Experts of a small language model.
Size: width 160, vocabulary 4096.
Experts: a softmax router, a shared expert of 64 neurons.
Training: a variant of Muon for the experts, 342M tokens, 4760 steps.
Below are experts of layer 3 (counted from 0) of a mixture-of-experts language model. Rows are named router (the router's row for the expert), gate (a neuron's input weights, with its number), up (a neuron's input weights, with its number) and show model dimensions 0-159. Each number is 128 + 24 x the weight over its row's rms, rounded and kept within 0 to 255.
After each expert's rows: a language model's description of what the expert responds to. This comes from a sample of Wikipedia text that the model never trained on.

# expert 17
router [120 146 101 169 102 123 125 140 126 131 146 142 161 153  99 100 155 106  92 120 138 155 135 121 116 106 105 158 128 141  99 108 131  97 113 140  97 138 118 120 138 100 120 156 141 125 136 155 102 132 156 115 156  95 156 116 151 133 111 126 131  93 144 136 100 138 135 103 137 142  97 127 195 129  70  98 163 135 108 150 105 159 147 115 138 159 136 151 156 128 159 106 141 113 108 151  98 108 167 126 105 112 155 118  94 138 124 141 160 132 153 146 160 149 116 132 127 141 156 127 130  98  88 102 151 156 104 151 105 132 162 168  24 156 148 114  93 131 115 132 162 144 136 137  92 117 161 144 145 102 157 124 147 108 100 121 159  98  85 111]
gate2 [104 138 150 109 109 133 161 104 168 138  83 111 148 113 127 127 149 133 112 172 124 115 136 122 171 116 113 116 103 145 103 109 149 130  98 160  83 117 175 113 218 138 106 151 129  65 175 109 113 126 170 201 161 136 125 118 143 141 128 126 136 133 167 123 123 108 136 153 149  92 113 107 139 110 127  98 132 141 137 131 132 106 193 101 114 146 123 111 110  84 136 148 125 138 105 149 105 109 117 144  74  80 142  99 114 116 112 175 113 103 138 114 139 118 137 101 145 142 101 183 121 134  88 117 140 114 109 124 125 122 137 112 108 132 141 130 161 117 129 113 146 124 152 120 152 113 165 114 129 146 150 135 142 129 102 125 159 135 101 128]
up2 [122 112 140  78 158  98 140 112 105 146  93 107 132 139 101 176 144 111  98 173 121 111 118 109 128 108 175 142 153 130  88 121 136 161 143 129 163 107 138 112 115 109 166 140 154 115 173 149 117 112 145 162 120 128 112 107 118 181  84 121 135 161 122 172 118  75 128 155 129 163 138 139 100 131 139 150 112 118 138 159 113  85 101 126 149 158 154 119 105 127 118  97 128 153 169 115 123 165  95 144 117 124 140 143 108  98 156 129 141 103 117 114 123 164 105 127 122 163 119 133 159 108 155 105 131 128 111 130 129 128 140 156 124  96  90  84 111 122 152 158 125 149 148 128  92 146 146 119 156 121 129 138  99 184 151  78  79 108 164  94]
What it handles: Word-start stems, "Personal". Opening stems of words and names, such as dev(otion), Al(berta), paint(ing), and "Personal" in section headings; also table pipes in election tables.

# expert 10
router [145 143 107 134 108 114 177 161 154 101 141 141 161 151 125 131 151 122  91 137 141 147 134 120 126  92 102 141 128 141 110 109 160  93 107 142 105 158 108 127 135 110 126 135 132  85 141 134 104  82 159 100 132 108 156 106 134 162 101 155 157  96 145 159 104 153 112 136 119 130 119 117 116 113 116  96 133 137 105 116 110 131 131  85 136 161 132 137 151 217 124 105 135 103 130 132  99 123 146 125 118 110 141 118 104 110 109 160 140  96 125 145 143 156  96 156 154 149 169 160 115 109 119 113 131 125  82 143  96 169 171 159  98 144 116  99 133 162 118 114 156 141 153 165 118  89 143 138 135  90 186 155 156 106 101 155 159 127 177 144]
gate0 [138 112 100 112 128 111 193 138 159 107 114  98 142 130 129 149 102 147 152 106 209 146 136 139 129 118 161 143 150 135 131  92 116 123 112 106  96 160 156 140 155 151  88 156  91 143 154 133  89 121 106 152 140 156 130 114 123 159 111 138 119 120  99 143 157 134 149 116 134 168 120 100  80  98 139 139 155 180  78 119 144 120 107 144 134  91 127 167 182 137 101 125 122 130 122 163 117 114 125 118 133 131 169 147 150 103 123 120 143  97 143 117 173 113 149 139 132  75 137 145  89 115 137 104 134 138 129 123 141 142 143 140  96 141 134  93 105 101 115 139 156 112 145 115 126  88 115 137 139  81 156  93  96 100 173 113 143  92 105 125]
up0 [122  88 133 145 118 138  89 156 119 103 131 106 148 174 134  56 125 129 103 156 126 153 115 152 198 102 153 183 121 136 101 131 149 147 142 117 115 161 190 135 126 130 142 139  94 122 143 129 142 172 118 139 154 140 139 154 140 115 158 111 112 157 140 119 116 131 158 119  91 151 105 107  38  82 132 108 129 152 164 117 118 173 114 144 125 130 124 135 115 131 133 126 130 132 141 155 140 181 149 154 165 141 106  81 129 153 186 110 122 134 126  85 115 113 143 129 132 160 144 139 146 145  99 150 107 135  93 115 146 142 163 150 120 145 136 132  99 110 153 115 119 115 118 124 119  95 167 157 144 132 134 133 134 118 138 116 131 100 124 142]
What it handles: Table cells and closers. Table pipe separators and sentence-final periods or quote-periods, plus capitalized name starts in infobox lists, such as Canton: Saint-Gaudens, Anthony J., Maryland.

# expert 8
router [151 152 115 155 112 108  34 153 154 108 162 149 141 144 109 105 130  96 114 133 154 119 153  91 116 114  83 138 134 157 120 102 148  91 109 152 106 153  90 147 144  94 116 147 145 105 145 132 129 120 133 138 149 111 158 125 155 151 116 154 156 105 151 145 112 151 109  98 123 167 104 155 129  88 104 124 137 106 108 157 113 146 163 119 133 111 154 141 159  94 138 121 152 108 118 143 107 118 139 140 117 101 138 113 120 144  96 139 153  97 155 129 142 148  92 157 137 143 124 132 115 125 118  98 176 119  95 158 116 132 153 146 129 143 164 106 108 131 103 133 127 153 113 146 107  88 148 154 145 105 158 140 160  95  97  49 140 100 183 124]
gate0 [161 132 130 136 107 116 111 149 120 100 125 138 130 116 143 113 145  99 105 184 132 142 121 143 110 155 171 146 138 140  99 145 107 152 137 131 142 124 133 154  79  86  84 149 104 144  97 100 102 119 156 149 128 100 118 103 175 144 111 132 144 146  96 157 138 118  84 114  81 161 114 142 126 107 141 125 120 112 150 131  73 147 111 150 108 119 126 114  90 127  94 117 127 116 126 102 138 125 137 109 116 156 115 164 106 123 114 128 117  72 110 122 149 131 136 146 186 128 116 130 151 137 174  91 157 142 100 119 130 146 128 146  94 118 168  75 127 102 154 151 163 159 127  93  79 148 139 142 120 184 140  77 106 134 128 154  85 114 117  95]
up0 [108 127  85 156  85 179 137 121 129 155 160 132 121 104 128 116 177 127 135  76 131 102 124  69 117 108  95 104 153 149 137 179 113 109  74 152 107 141 126 144  84 139 125 119 112 112 170 111 140 118 115 105 113 165 142 133 107 102 143 147 104 103 109 141  99 165 156 120 140  89 154  83 149 164 110 146 117 125 142 140 115 125 126  96 117  98 112  86 150 138 133 122 112 157 132 123 153 162 143 154 160 128 120 162 155 130 133 164 110 113 147 109 141 132 122 166 135 139 126 155 134 133 160 106 153  84 127 112  90 171 151 149 160 148 117 144 113 106 128 124 113 103 144  79 128 127 136 112 106 156  74 135 137 145 109 147 174  93 115 124]
What it handles: Table pipes, capitalized name parts. Table pipes and short capitalized or name-piece tokens in lists and results tables, such as United in FC Väsby United, A, chess Kg5.

# expert 23
router [123 159 110 171  94 112  96 148 151 105 151 152 140 126  95 139 145 119 121 146 154 144 136 118 107  93 113 137 126 136 129 121 152  95 121 137 136 139 111 146 150 115 110 154 166 117 145 159 122 113 142 145 132  92 159  98 137 156  90 158 136 104 138 152 133 165 105  92 124 168  91 135 119  86 135 102 149  97 104 182  93 158 113 104 125 151 155 129 131 195 159 103 164 104 100 161 120 106 131 151 105 101 142  86  98 144 101 152 178 119 165 164 138 142 106 153 134 154 161 144 125 114 124 106 169 134 105 160 121 158 151 146  68 159 146  91 123 142 106 119 162 128 145 142 126 102 145 144 155 128 150 163 119 109 134 117 136 107 131 106]
gate2 [158 155  97 132 131 157 115 164  94 137 124 174 157 146 129 151 110 134 107  96 147 127 151  92 117  79 127 124 135 150 180 160 137 120  64  95 109 124 126 131 126 129 112  95 112 113 166 137 144  97 120 132 122 152 162  96 102 152 156 156 129 114 121 129 138 124 108 136 112 107  89 143 103  70  89 135 129 142 106 181  90 171 126 112  86 151 146 143 159 110 141 148 110  61 105 123 122 120 162 118 136 151 106 131 107 119 153 121 142 144 109 115 107 122 118 130 147 136 174 119  75 132 122 113 110  99 148 114 115 143 171 166 117 121 150 139 174 111 120 167 130 101 150 141 116 126 135 164  90  93 125 129 109 152 168 113 132 129 117 119]
up2 [154 158 124 121 103 135 156 158 116 140  97 164 140  93  89 122 131 137 111 127 121 113 104 144 141 138 107 147 150 113 103 146 133 120 110 117 102 139 136 128 160 126 116 182  94 129 133 122 163 130 128 182 110 143 150 146 121 139  65 102 118 177 126 116  97  98 170 127 128 134 142 127 171 126 173 136 135 115 115 166 145 157 147 110 145 120 161  86 138 137 149 177 136 107 147 117 141 135 121 146 142 105 172 106 134 118 146 126  96 131 141 133 141 102 112 130 118 134 124  98 161 144 102 148 121 150 106  92  81 117 107  86 135 142 108 150  92  94 175  92 148  99  96 129 171 135 185 127 131 143 197 135 143 152 131 122 131 102 158  90]
What it handles: Table pipes, word endings. Cell-separating pipes in tables, plus completions such as Ch-ampions, refer-ences, dec-eased, and prefixes like re, sub, dis in list or table text.

# expert 57
router [145 149 116 135 123 113 186 113 153 108 161 177 120 163 124 114 146 127  93 145 134 160 149 107 109 126 105 152 248 141  93  92 145 123 128 168 110 145 106 140 135 114 124 151 147 111 126 148 118 121 132 114 149 123 143 113 132 121 113 156 158 132 140 162 121 154 112 122 114 151 122 132 175 101 107 120 159 125 110 158 120 166 147 103 147 137 153 130 123 145 142 112 132 125  97 136 117 110 162 154 106 132 144 134 126 142 117 146 122 116 141 157 136 142 132 143 163 138 138 144 104 112  88 122 127 136  97 151  75 136 143 147  31 154 151  99 103 146 101 104 145 149 148 146 106 116 123 148 134 110 156 157 147 104 114  93 149 100 138 110]
gate0 [144 133  92 144 134 152 153  85 122 114 113 141 163 126 159 102 131  98 113 113 145 127 119 116 131 150 118 156 148 127 126  87 170 104 123 162 108 111  82 125  99 106 113 128 137 105 136 126  85  72 155 132 149 122 150  91 144 106 116  95 146 110 162  94 117 142  94 115 140 157  98 183 109 132 114 120 130  97 143 122 111 112 186 162 113 165 121 126 149 174 157 100 148 125 144 106  85 175 144 128 141 114 123 112 111 133 144 116 125 176  98 130 163 103 128 173 105 121 164 133  96 139 119 101 119 121 154 120 144 119 140 154 153 166 134  91 147 158 144 132 146 161 151 132 154 124 150  80 167  95 141 134  99 151 161 125 133 124 117 172]
up0 [132 112 113 136 132 129 148 116 182 153 102 130 125 146  99 146 139 107 116 155 142 149 101 129 130  92 131 112 101 154 122 173  86 112 129 125 142 121 169 132 136 121 129 121 137 151 117 148 129 173  92 167 101  99 178 121 114 137 150 103 117 116 125 128 126 162 142 129 111  68 163 110 177 175 106 149 138 159 120 145  95 171  96  88 147 119 193 139 120  68 147 125 119 159 161 151 122 111 119 116  94 137 137 121 141 122  82 144 136  72 104 141 150 121  97  75 119 144 124 117 114 130 138 146 110 165 120 144 112 165  96 170 121 123 123 102 127 147  96 116 142 130 110 107 121 110 159 151 141 165 133 164 131 136 109 151 160 113 136 115]
What it handles: G, N, J initials. Capital G, N, J and mid-word pieces ran, arg, ative, such as Fortran, Tranmere, top-ranked, targets, plus list hyphens.

# expert 39
router [163 138 110 169  96 130 126 154 141 133 129 132 155 149 113 122 127 115 100 129 145 156 133 109  85 104  97 137 157 150  94 131 131  90  92 133 101 151  99 158 160  85 105 146 162 116 131 153  96 118 133 107 150  83 151 100 161 156  97 131 164  86 147 140 120 146 130 127 113 134 115 146  71 128 116 120 152  97 108 138 104 160 153 100 157 145 132 163 153 199 157 124 172 135 104 145  94  99 147 136 116 101 129 113 111 148  97 145 135 100 143 162 159 142 105 144 121 152 146 143 127 104 111  99 164 160 109 129  95 141 140 144  60 137 143  90 115 122 100 114 150 145 144 140 101 115 150 155 139 114 143 138 135 123 104  93 161 123 107 108]
gate4 [129 133 129  73 127 119 142 117 167 122 132 137  83 129  84 100 138 127 103 126 131  92 144  98 142 140 104 163 117 107 134 135 131 125 121 152 154 143 124 143  86 176  91 159 136 163 149 167  74 133 123 146 124 104 141 155 154 166 117 126 110 167 100  93 117 145 130 120 135 114 176 175 126 128 121 117 148  93  98 139 125 118 126 129 166 170 166  99 166 149 105 134 114 129 106 125  84 167 112 127 154 108 146  89 130 157 129 164 126 125 120  96 134 180 147 132 128 152 120 166 174 141 167 131 152 127 115 133 126 133 167 124 120 153  89 139 108 146 109  97 128 148 116 140 134  82 121 136 127 156 182 102 143 105  93  94 144 138 154 123]
up4 [106 103 146 118 134 104 111 125 187 157 139 145 124 150 110 185  72  98 113 155 125 156  94 125 101 163 121 145 155 132 119 109  91  78 111 113 143 164 125 137  97 108 139 119 125  94 121 153 111 155 140  97  97 122 112 119 131 158 139 140 142 111 101 135  99 125 125 170 103 141 160 153 113 133  92 101 128 153 159 111 130 125 138 173 125 141 173 143 118  94 115 130 135 125 108 109 146 101 103 158 181 144 131 105 118 170 102 136 125 143 107 159 150  78 153 119 119 145 117 140 132  96 170  91 161 131 183 105 125 118 133 181 165 138 130 109 112 106 100 118 130 102 163  98  88 109 126 109 133 158 135 125 107 111 163  94 130 133 132 140]
What it handles: Table pipes, genus, elections. Pipes in results and election tables, and middle or final word pieces such as gen-us, stiff-en, Co-qu-illa, plus Labour, Conservative, species.

# expert 0
router [142 175 118 118  88 123 116 124 121 125 129 133 144 144 136  99 144 130 121 154 141 144 142  95  88 120 134 153 134 140 100 131 173 114 100 152 114 162  73 151 143 118 106 165 146 105 153 141 112 122 130 144 174  87 151  98 156 150 103 154 151 103 141 161  95 178 106  80 107 156 125 158  89  93 120 101 133 110 100 134 102 148 145  79 162 132 142 146 143 151 141 102 160  92  99 159 101 126 144 141 113  99 150 106 105 153 114 143 133 125 158 136 162 143 124 164 136 132 138 137 103 118  99 119 136 138 120 162 106 132 167 128  63 153 133 109 101 134 116 111 122 147 117 135 108  99 144 162 134 115 152 160 130 122  81  82 174 122  92 126]
gate1 [166  71  90 138 171 141 116 107  73 127 120 107 114 167 114 133 116 143 109 154 150 151 126 105 101 123 126 126 112 103 114 111  94 100 124 150 125 114 140 118 169 118 147 141 127  96 148 136 155 122 169 176 122 102 111 132 134 139 122 139 120  60 111 146 128 160  85 122 104  71 132 110 116 156 103 126 109 103 103 158 133 137 161 132 162 133 140 119 139 159 118 119 117 142  98 136 130  85 127 157 139 131 140  95 152  94 105 143 136 141 133 141 164 120  99 144 149 153 139 101 143 117 128 141 139 138  86 157 102 119 157 179 134 148 111 133 113 178  96 165 125 161 148 132 122 101 154 146 125 118 155 182 110 121 135 175 150 179 114 152]
up1 [102 121 152 161 117 140 129 128 144 117 132 150 149 154 149 110 130 110 161 144 137 127 138 137  81  91  79 145 132 145 144 128 140 142 121 151 103 148 143 134 146 138  95 183 135 145 146 150 134 154 138 149 113 173 142 108 113 103 119 172 112 144 122 126 144 115 163 104 137 126 139 164 136 152 109 124  92 125  98 115 127  97 152 103 129 124 135 114  95 123 133  99 171  98 134  96 151 110 110 101  87 175 158 170 149 144  84 169  95 127 113 117  85 139  90 128 152 161 121 122  90 131 118 124  59 112 148 151 153 166  83  91  89 130 101 123 131 142 157 136 116 150 165 148 141 158 117 133 148 152 122 109 135 186 122 156 157  96 145 127]
What it handles: Infobox colons, possessives. Colons after infobox field names like Time zone, list-item dashes, possessive 's, and auxiliaries such as has, had, have.